config.toml
d_model = 256
n_experts = 16
routed_scale = 4.0
balance_loss = 0.0105
norm = "layernorm"
qk_norm = false
init = "normal"
lr = 0.00382
weight_decay = 0.049
schedule = "wsd"
batch_tokens = 32768
train_tokens = 243200000
Below are experts of layer 6 (counted from 0) of a mixture-of-experts language model. Rows are named router (the router's row for the expert), up (a neuron's input weights, with its number) and show model dimensions 0-255. Each number is 50 + 12 x the weight over its row's rms, rounded and kept within 0 to 99.
Before each expert's rows: "comes after" lists some tokens at least twice as common just before its tokens as in all text; "mostly gets" lists some tokens that are sent to it at least half of the time. This comes from a sample of Wikipedia text that the model never trained on. Tokens count by the router's weight.

# expert 9
comes after: " |", " the", " was", ":", " were", "a"
mostly gets: " Tr", " Labour", " Welsh", " railway", " Independent", " developed"
router:67 63 39 49 36 54 60 44 31 32 68 43 57 51 34 47 48 36 53 42 50 33 36 34 43 40 67 52 65 58 54 37 69 33 66 63 68 47 67 39 37 34 37 64 52 65 50 64 68 68 35 39 48 39 46 68 64 57 36 52 33 53 68 41 45 66 49 46 34 58 32 68 55 51 34 49 62 48 68 46 42 67 54 39 33 68 40 33 42 33 33 70 47 30 35 50 47 55 34 40 42 36 57 41 53 44 50 30 66 42 68 71 44 68 44 72 48 41 58 64 67 66 33 47 32 44 50 43 57 39 45 52 45 53 41 66 64 44 31 65 55 31 36 68 45 52 67 49 66 50 45 59 66 64 42 34 59 44 37 67 55 59 34 49 42 50 37 35 62 45 49 64 58 64 68 64 68 47 61 51 66 52 40 51 38 67 65 38 34 60 37 57 41 49 57 36 52 52 32 39 50 55 40 65 60 35 43 49 48 49 41 44 52 37 34 36 56 64 66 34 49 32 29 64 38 53 61 56 41 65 48 34 42 48 30 41 67 33 32 41 61 61 35 56 52 64 60 47 35 33 48 36 52 63 65 38
up2:68 54 42 52 50 50 66 27 50 39 44 54 42 41 41 53 39 55 49 46 50 45 48 58 70 42 37 72 54 53 49 61 34 52 33 58 55 42 58 45 21 58 53 74 52 32 32 45 36 39 36 34 56 60 60 57 55 43 47 68 74 35 39 39 51 22 56 47 61 44 58 45 50 61 78 48 43 53 33 56 50 31 54 61 61 30 76 38 46 30 59 53 41 58 52 69 57 70 55 50 40 61 27 59 53 64 45 55 17 29 62 53 46 44 67 33 48 66 37 49 27 62 51 57 51 49 54 42 37 51 51 41 38 37 41 52 81 45 66 40 62 46 45 37 31 42 60 47 32 35 58 48 55 61 51 66 56 50 55 37 54 44 61 35 49 62 41 60 53 71 47 46 54 33 52 43 52 30 49 63 50 57 40 63 56 22 71 47 56 30 41 58 37 69 51 30 42 53 42 46 63 45 58 67 50 55 48 34 49 46 52 47 64 44 50 74 41 50 51 46 34 32 66 52 47 42 77 56 46 47 60 48 25 24 47 22 46 58 43 31 39 31 47 60 61 69 29 63 46 49 63 44 50 41 49 62
up3:43 67 46 64 72 56 59 63 40 64 46 70 69 36 58 51 64 36 38 51 44 46 42 32 31 42 53 46 54 51 49 44 62 72 40 43 59 50 56 75 49 52 41 65 76 45 67 58 62 61 52 52 57 61 59 59 59 53 63 60 46 62 50 69 58 54 57 43 49 39 50 52 53 48 71 56 45 60 59 60 44 39 48 56 50 36 43 28 42 60 69 57 32 41 67 48 57 47 69 51 62 70 43 46 48 53 65 45 53 66 37 77 40 51 31 38 24 61 60 63 51 72 56 41 57 50 50 60 67 54 56 45 41 57 37 48 61 36 59 69 47 51 68 62 50 46 37 44 55 47 32 33 28 44 42 46 56 53 44 52 29 34 53 41 27 48 61 50 51 45 70 60 61 50 47 36 16 59 74 58 73 49 51 41 44 23 36 26 47 38 55 46 57 77 39 73 49 44 37 37 36 52 42 63 52 45 61 27 29 44 52 37 44 55 60 70 43 42 30 60 26 55 42 56 32 59 41 37 60 26 41 63 67 49 57 45 53 42 64 45 48 31 38 22 52 54 46 51 46 44 42 65 66 73 49 60
up4:48 59 49 41 68 62 59 54 61 18 63 26 35 66 55 45 47 64 49 36 54 44 57 39 55 52 41 35 40 60 52 62 51 47 50 37 52 68 52 50 43 56 32 38 67 47 76 63 42 53 45 37 46 50 54 56 30 49 47 72 43 52 69 46 26 35 19 31 39 31 48 64 47 38 32 53 41 59 59 44 49 43 67 58 39 33 49 51 43 34 65 63 49 63 37 50 46 63 52 52 58 45 56 43 55 53 59 53 58 49 56 54 60 40 29 45 49 43 33 35 56 39 41 48 46 42 69 57 43 53 70 22 65 63 48 55 46 68 54 29 75 66 32 44 65 34 43 45 41 38 36 64 63 39 53 47 58 42 54 28 36 52 55 51 53 46 56 38 64 64 76 48 55 29 54 39 18 28 52 65 47 69 61 52 83 56 42 62 55 36 53 42 59 49 44 51 58 39 44 48 62 59 47 34 50 37 63 42 38 47 21 29 56 54 45 42 46 40 56 59 48 69 65 51 49 35 68 56 58 10 41 50 48 53 55 51 40 46 18 31 49 54 39 54 36 46 61 66 57 45 48 47 58 37 62 42
up5:47 49 57 28 68 48 44 52 54 61 40 42 45 66 49 51 47 52 69 58 53 49 60 44 52 78 55 43 67 41 30 50 52 79 68 20 56 58 60 75 51 31 58 29 73 34 50 33 33 54 58 28 67 51 69 46 31 47 55 75 54 53 37 49 43 66 33 30 65 59 36 29 52 51 74 40 49 35 53 44 42 52 50 62 39 51 32 56 58 41 63 35 68 68 68 40 27 53 36 75 48 65 52 43 50 55 67 38 37 67 34 55 47 28 56 32 67 38 48 50 68 66 31 49 49 36 46 52 49 41 51 63 46 45 52 58 44 49 72 52 60 48 44 67 54 48 23 48 59 44 55 57 61 46 45 47 52 50 57 64 52 49 61 36 48 54 48 39 54 27 44 65 31 40 52 62 61 39 48 35 53 51 57 47 56 44 28 70 52 42 79 40 42 64 53 50 47 45 51 34 41 48 36 51 40 61 49 39 69 46 57 43 60 72 64 31 47 56 55 65 61 54 36 45 43 34 36 75 43 48 56 46 60 49 77 53 46 55 34 43 39 34 35 55 48 61 40 41 49 69 58 48 38 58 64 32
up6:48 37 50 56 65 54 45 53 33 64 52 27 68 66 40 57 52 56 33 45 49 46 73 71 46 56 51 49 48 51 45 66 40 54 49 60 63 38 63 48 44 36 49 34 64 48 78 56 40 56 42 45 53 53 21 56 38 56 43 44 57 58 53 54 56 50 39 43 50 45 56 58 66 56 69 57 57 27 41 44 61 43 33 28 51 48 40 73 50 41 33 63 45 54 61 29 48 41 49 47 59 76 46 40 19 51 72 50 48 69 43 54 48 38 47 41 59 40 62 40 18 42 42 57 68 68 69 32 25 66 48 54 66 35 61 63 45 43 30 38 39 54 46 43 47 39 50 63 13 72 53 55 41 50 37 45 36 52 51 39 56 52 62 58 39 28 59 39 50 53 55 44 59 33 60 52 56 54 46 53 55 72 68 62 47 58 64 30 39 51 58 59 33 57 49 61 36 59 80 21 29 52 44 52 72 62 50 52 47 54 69 44 28 42 49 49 30 43 57 53 34 57 62 46 44 52 38 53 47 43 45 37 59 72 57 51 57 27 50 56 30 35 50 60 45 47 42 40 50 57 37 33 74 62 57 67
up7:69 60 42 70 43 31 25 53 45 57 47 56 59 31 42 56 28 51 62 41 51 51 60 30 28 43 48 57 46 27 55 46 64 45 42 38 52 34 40 59 56 34 59 66 36 53 23 40 51 38 36 57 53 47 44 39 21 58 48 66 58 35 35 50 44 61 47 40 70 39 70 51 36 41 70 43 22 56 52 26 21 57 46 22 58 52 40 50 46 69 54 43 71 51 54 82 44 37 63 37 37 45 55 58 38 63 51 53 42 47 51 65 66 55 37 60 43 41 51 70 54 30 45 59 72 58 67 41 56 58 53 37 49 38 45 65 45 65 55 34 39 67 40 46 54 50 35 47 50 46 65 54 36 46 30 78 26 54 56 41 25 51 61 36 36 41 54 52 35 52 59 58 51 46 50 29 52 58 42 52 43 31 37 51 51 39 41 54 71 57 55 50 55 45 56 42 57 45 40 71 30 44 43 51 56 52 37 63 47 54 40 51 27 53 26 45 56 55 25 55 43 50 52 51 43 40 57 48 61 40 48 51 39 32 53 50 39 31 28 51 33 31 61 31 45 50 47 46 50 73 57 60 37 57 68 50
up8:55 50 42 49 57 43 52 43 59 61 25 63 44 28 47 50 55 66 56 37 43 57 55 34 51 62 55 50 52 28 45 80 48 43 46 38 41 57 54 62 47 32 57 54 58 54 47 62 61 19 53 37 36 76 29 36 57 32 29 64 34 46 57 58 35 48 36 49 30 64 54 59 63 42 65 38 22 38 64 53 47 53 66 31 51 25 59 62 62 65 46 57 63 52 62 50 28 62 45 75 54 37 41 38 32 66 57 57 51 45 40 46 69 39 55 42 41 37 34 43 41 42 79 48 73 44 46 51 45 25 49 47 61 34 39 53 32 20 67 68 33 42 60 60 61 52 47 70 32 49 23 37 38 55 32 48 63 43 49 43 60 44 50 68 42 36 48 43 52 39 54 61 65 57 27 33 61 57 54 57 48 36 34 38 48 43 51 53 23 58 66 46 39 43 50 46 59 41 52 28 53 41 47 36 41 31 53 62 31 53 59 42 58 40 44 63 54 40 67 53 41 57 67 43 41 56 40 62 47 38 48 51 41 61 33 52 44 70 64 52 57 28 46 46 27 44 46 47 56 45 51 52 59 41 66 55
up9:45 55 63 49 46 62 65 52 27 51 34 67 57 63 40 45 41 65 34 56 66 56 54 47 56 41 31 47 37 76 51 56 65 28 35 50 42 47 42 64 62 47 43 44 61 49 49 50 59 30 54 56 75 70 43 59 81 48 48 39 50 50 53 49 50 47 52 51 71 51 45 54 42 58 38 37 45 58 27 66 53 69 41 40 59 51 42 67 46 24 58 41 31 57 53 50 82 65 42 48 48 39 51 37 39 42 62 51 46 65 52 55 42 52 53 61 67 61 50 46 42 49 31 60 52 45 30 50 62 65 77 65 50 30 66 59 50 41 38 46 51 39 47 37 53 59 38 70 64 50 41 67 46 51 63 62 64 63 41 75 64 33 51 48 40 49 48 52 80 18 71 54 31 51 41 42 41 71 39 19 61 36 53 48 33 50 40 64 57 72 50 37 59 46 64 45 41 44 57 40 39 42 40 14 41 45 51 56 45 42 47 51 68 62 44 60 50 44 56 60 24 43 52 50 58 52 33 40 33 42 60 63 45 59 60 31 70 37 62 33 48 42 51 56 41 52 44 39 42 46 31 69 46 35 53 69
up10:67 67 44 58 54 64 44 42 44 52 27 43 52 55 49 32 42 64 53 23 15 44 39 72 60 59 60 61 51 47 28 58 38 48 32 57 29 51 46 40 36 56 70 38 49 50 43 56 47 44 53 70 79 35 63 49 43 49 40 63 77 49 47 39 61 49 77 46 38 55 73 57 26 42 67 54 59 60 36 23 29 65 54 47 52 52 64 41 62 61 57 14 60 53 47 53 40 51 43 43 49 29 39 70 48 62 39 40 33 41 40 53 39 57 63 59 54 43 75 64 57 37 44 54 43 53 66 34 46 61 53 47 53 42 47 27 58 68 43 48 57 52 80 46 77 29 36 35 57 55 41 28 56 44 60 39 63 49 62 52 44 65 62 38 54 51 58 64 50 50 59 63 49 46 45 35 53 56 51 64 58 53 41 49 54 38 52 59 26 62 57 43 40 50 45 50 36 44 49 47 47 68 46 46 33 62 57 43 24 63 39 72 53 40 44 43 54 36 63 54 57 44 61 50 59 62 52 53 53 42 61 32 49 49 47 21 40 17 58 56 60 44 64 46 43 56 33 44 65 37 50 43 47 57 44 57
up11:40 40 42 44 85 49 46 63 43 78 53 43 41 24 51 47 34 49 60 39 62 34 41 48 55 71 58 47 44 32 29 46 39 59 20 54 49 30 58 41 72 56 51 51 50 45 34 34 58 58 26 54 38 42 45 56 65 50 37 17 40 40 63 50 37 64 24 66 70 44 42 52 31 36 39 53 36 31 47 58 38 39 44 67 62 44 60 63 68 47 32 60 46 55 55 58 46 45 38 52 45 47 59 33 48 54 48 58 35 42 73 32 70 22 38 65 47 62 47 57 54 60 46 51 60 47 49 54 45 57 49 27 57 61 29 61 49 49 54 45 52 47 45 36 38 46 49 49 67 49 51 54 29 52 51 59 68 62 56 75 47 62 49 41 40 48 44 71 75 59 44 51 35 39 51 48 46 34 53 57 16 24 37 55 55 62 46 66 59 34 62 59 50 38 61 66 44 56 75 64 58 38 46 30 51 51 36 47 42 55 73 62 53 65 45 51 58 39 52 39 53 35 51 53 63 48 55 56 28 43 48 71 39 40 56 41 45 37 36 51 63 37 57 42 56 63 52 62 63 51 60 53 69 24 55 54
up12:35 30 62 48 64 56 26 37 48 58 33 53 59 46 12 40 40 69 44 44 36 57 40 42 59 52 55 44 34 45 60 59 41 53 38 49 62 49 59 84 59 46 64 63 44 34 42 67 31 42 49 63 56 34 64 61 55 30 42 42 51 56 50 60 66 58 77 50 66 41 45 45 55 44 46 57 31 43 61 38 65 54 55 56 47 38 57 58 64 37 60 36 50 44 54 61 57 77 52 35 57 66 50 37 40 62 34 52 37 49 55 56 60 48 69 47 55 51 48 49 55 48 51 47 43 37 60 63 45 46 49 65 45 44 60 44 45 56 49 41 53 40 48 40 27 49 48 53 46 56 39 37 66 44 43 53 51 39 41 32 52 72 34 55 50 30 56 42 60 38 39 53 62 54 22 61 45 41 38 30 59 38 58 61 42 74 41 57 61 39 59 35 39 33 46 58 38 40 69 22 37 28 44 36 58 34 73 28 51 54 61 43 65 38 45 29 55 51 41 38 27 31 52 58 66 77 82 38 43 41 50 57 58 64 62 61 40 39 56 55 36 62 62 56 35 51 72 35 75 51 46 61 41 53 33 31
up13:28 23 35 47 68 64 52 49 59 74 57 64 63 53 39 38 36 41 36 47 37 56 53 44 66 83 35 47 72 49 42 64 63 27 36 50 49 68 67 35 38 68 68 67 40 45 32 39 32 52 53 48 37 56 58 80 35 62 43 32 63 44 45 54 66 54 29 56 59 39 41 35 49 46 48 40 41 37 43 42 45 54 56 48 62 45 64 48 54 60 61 51 53 49 21 54 62 49 55 61 52 55 67 32 63 51 48 41 67 52 51 56 70 59 40 37 62 60 79 35 39 44 54 39 54 63 60 57 42 49 51 54 56 36 43 69 54 57 48 44 47 59 28 50 38 81 45 54 43 48 48 53 60 51 56 35 65 50 61 42 58 50 59 43 43 46 42 56 52 65 41 29 61 60 57 37 25 35 35 43 37 56 51 57 38 44 47 41 52 37 56 44 44 54 52 36 32 57 53 56 39 33 70 39 45 47 40 55 56 33 67 43 56 80 62 44 51 47 33 65 60 73 44 59 40 49 57 34 55 52 61 59 47 45 55 55 30 46 48 48 35 61 54 16 33 66 33 53 50 41 66 19 64 43 39 70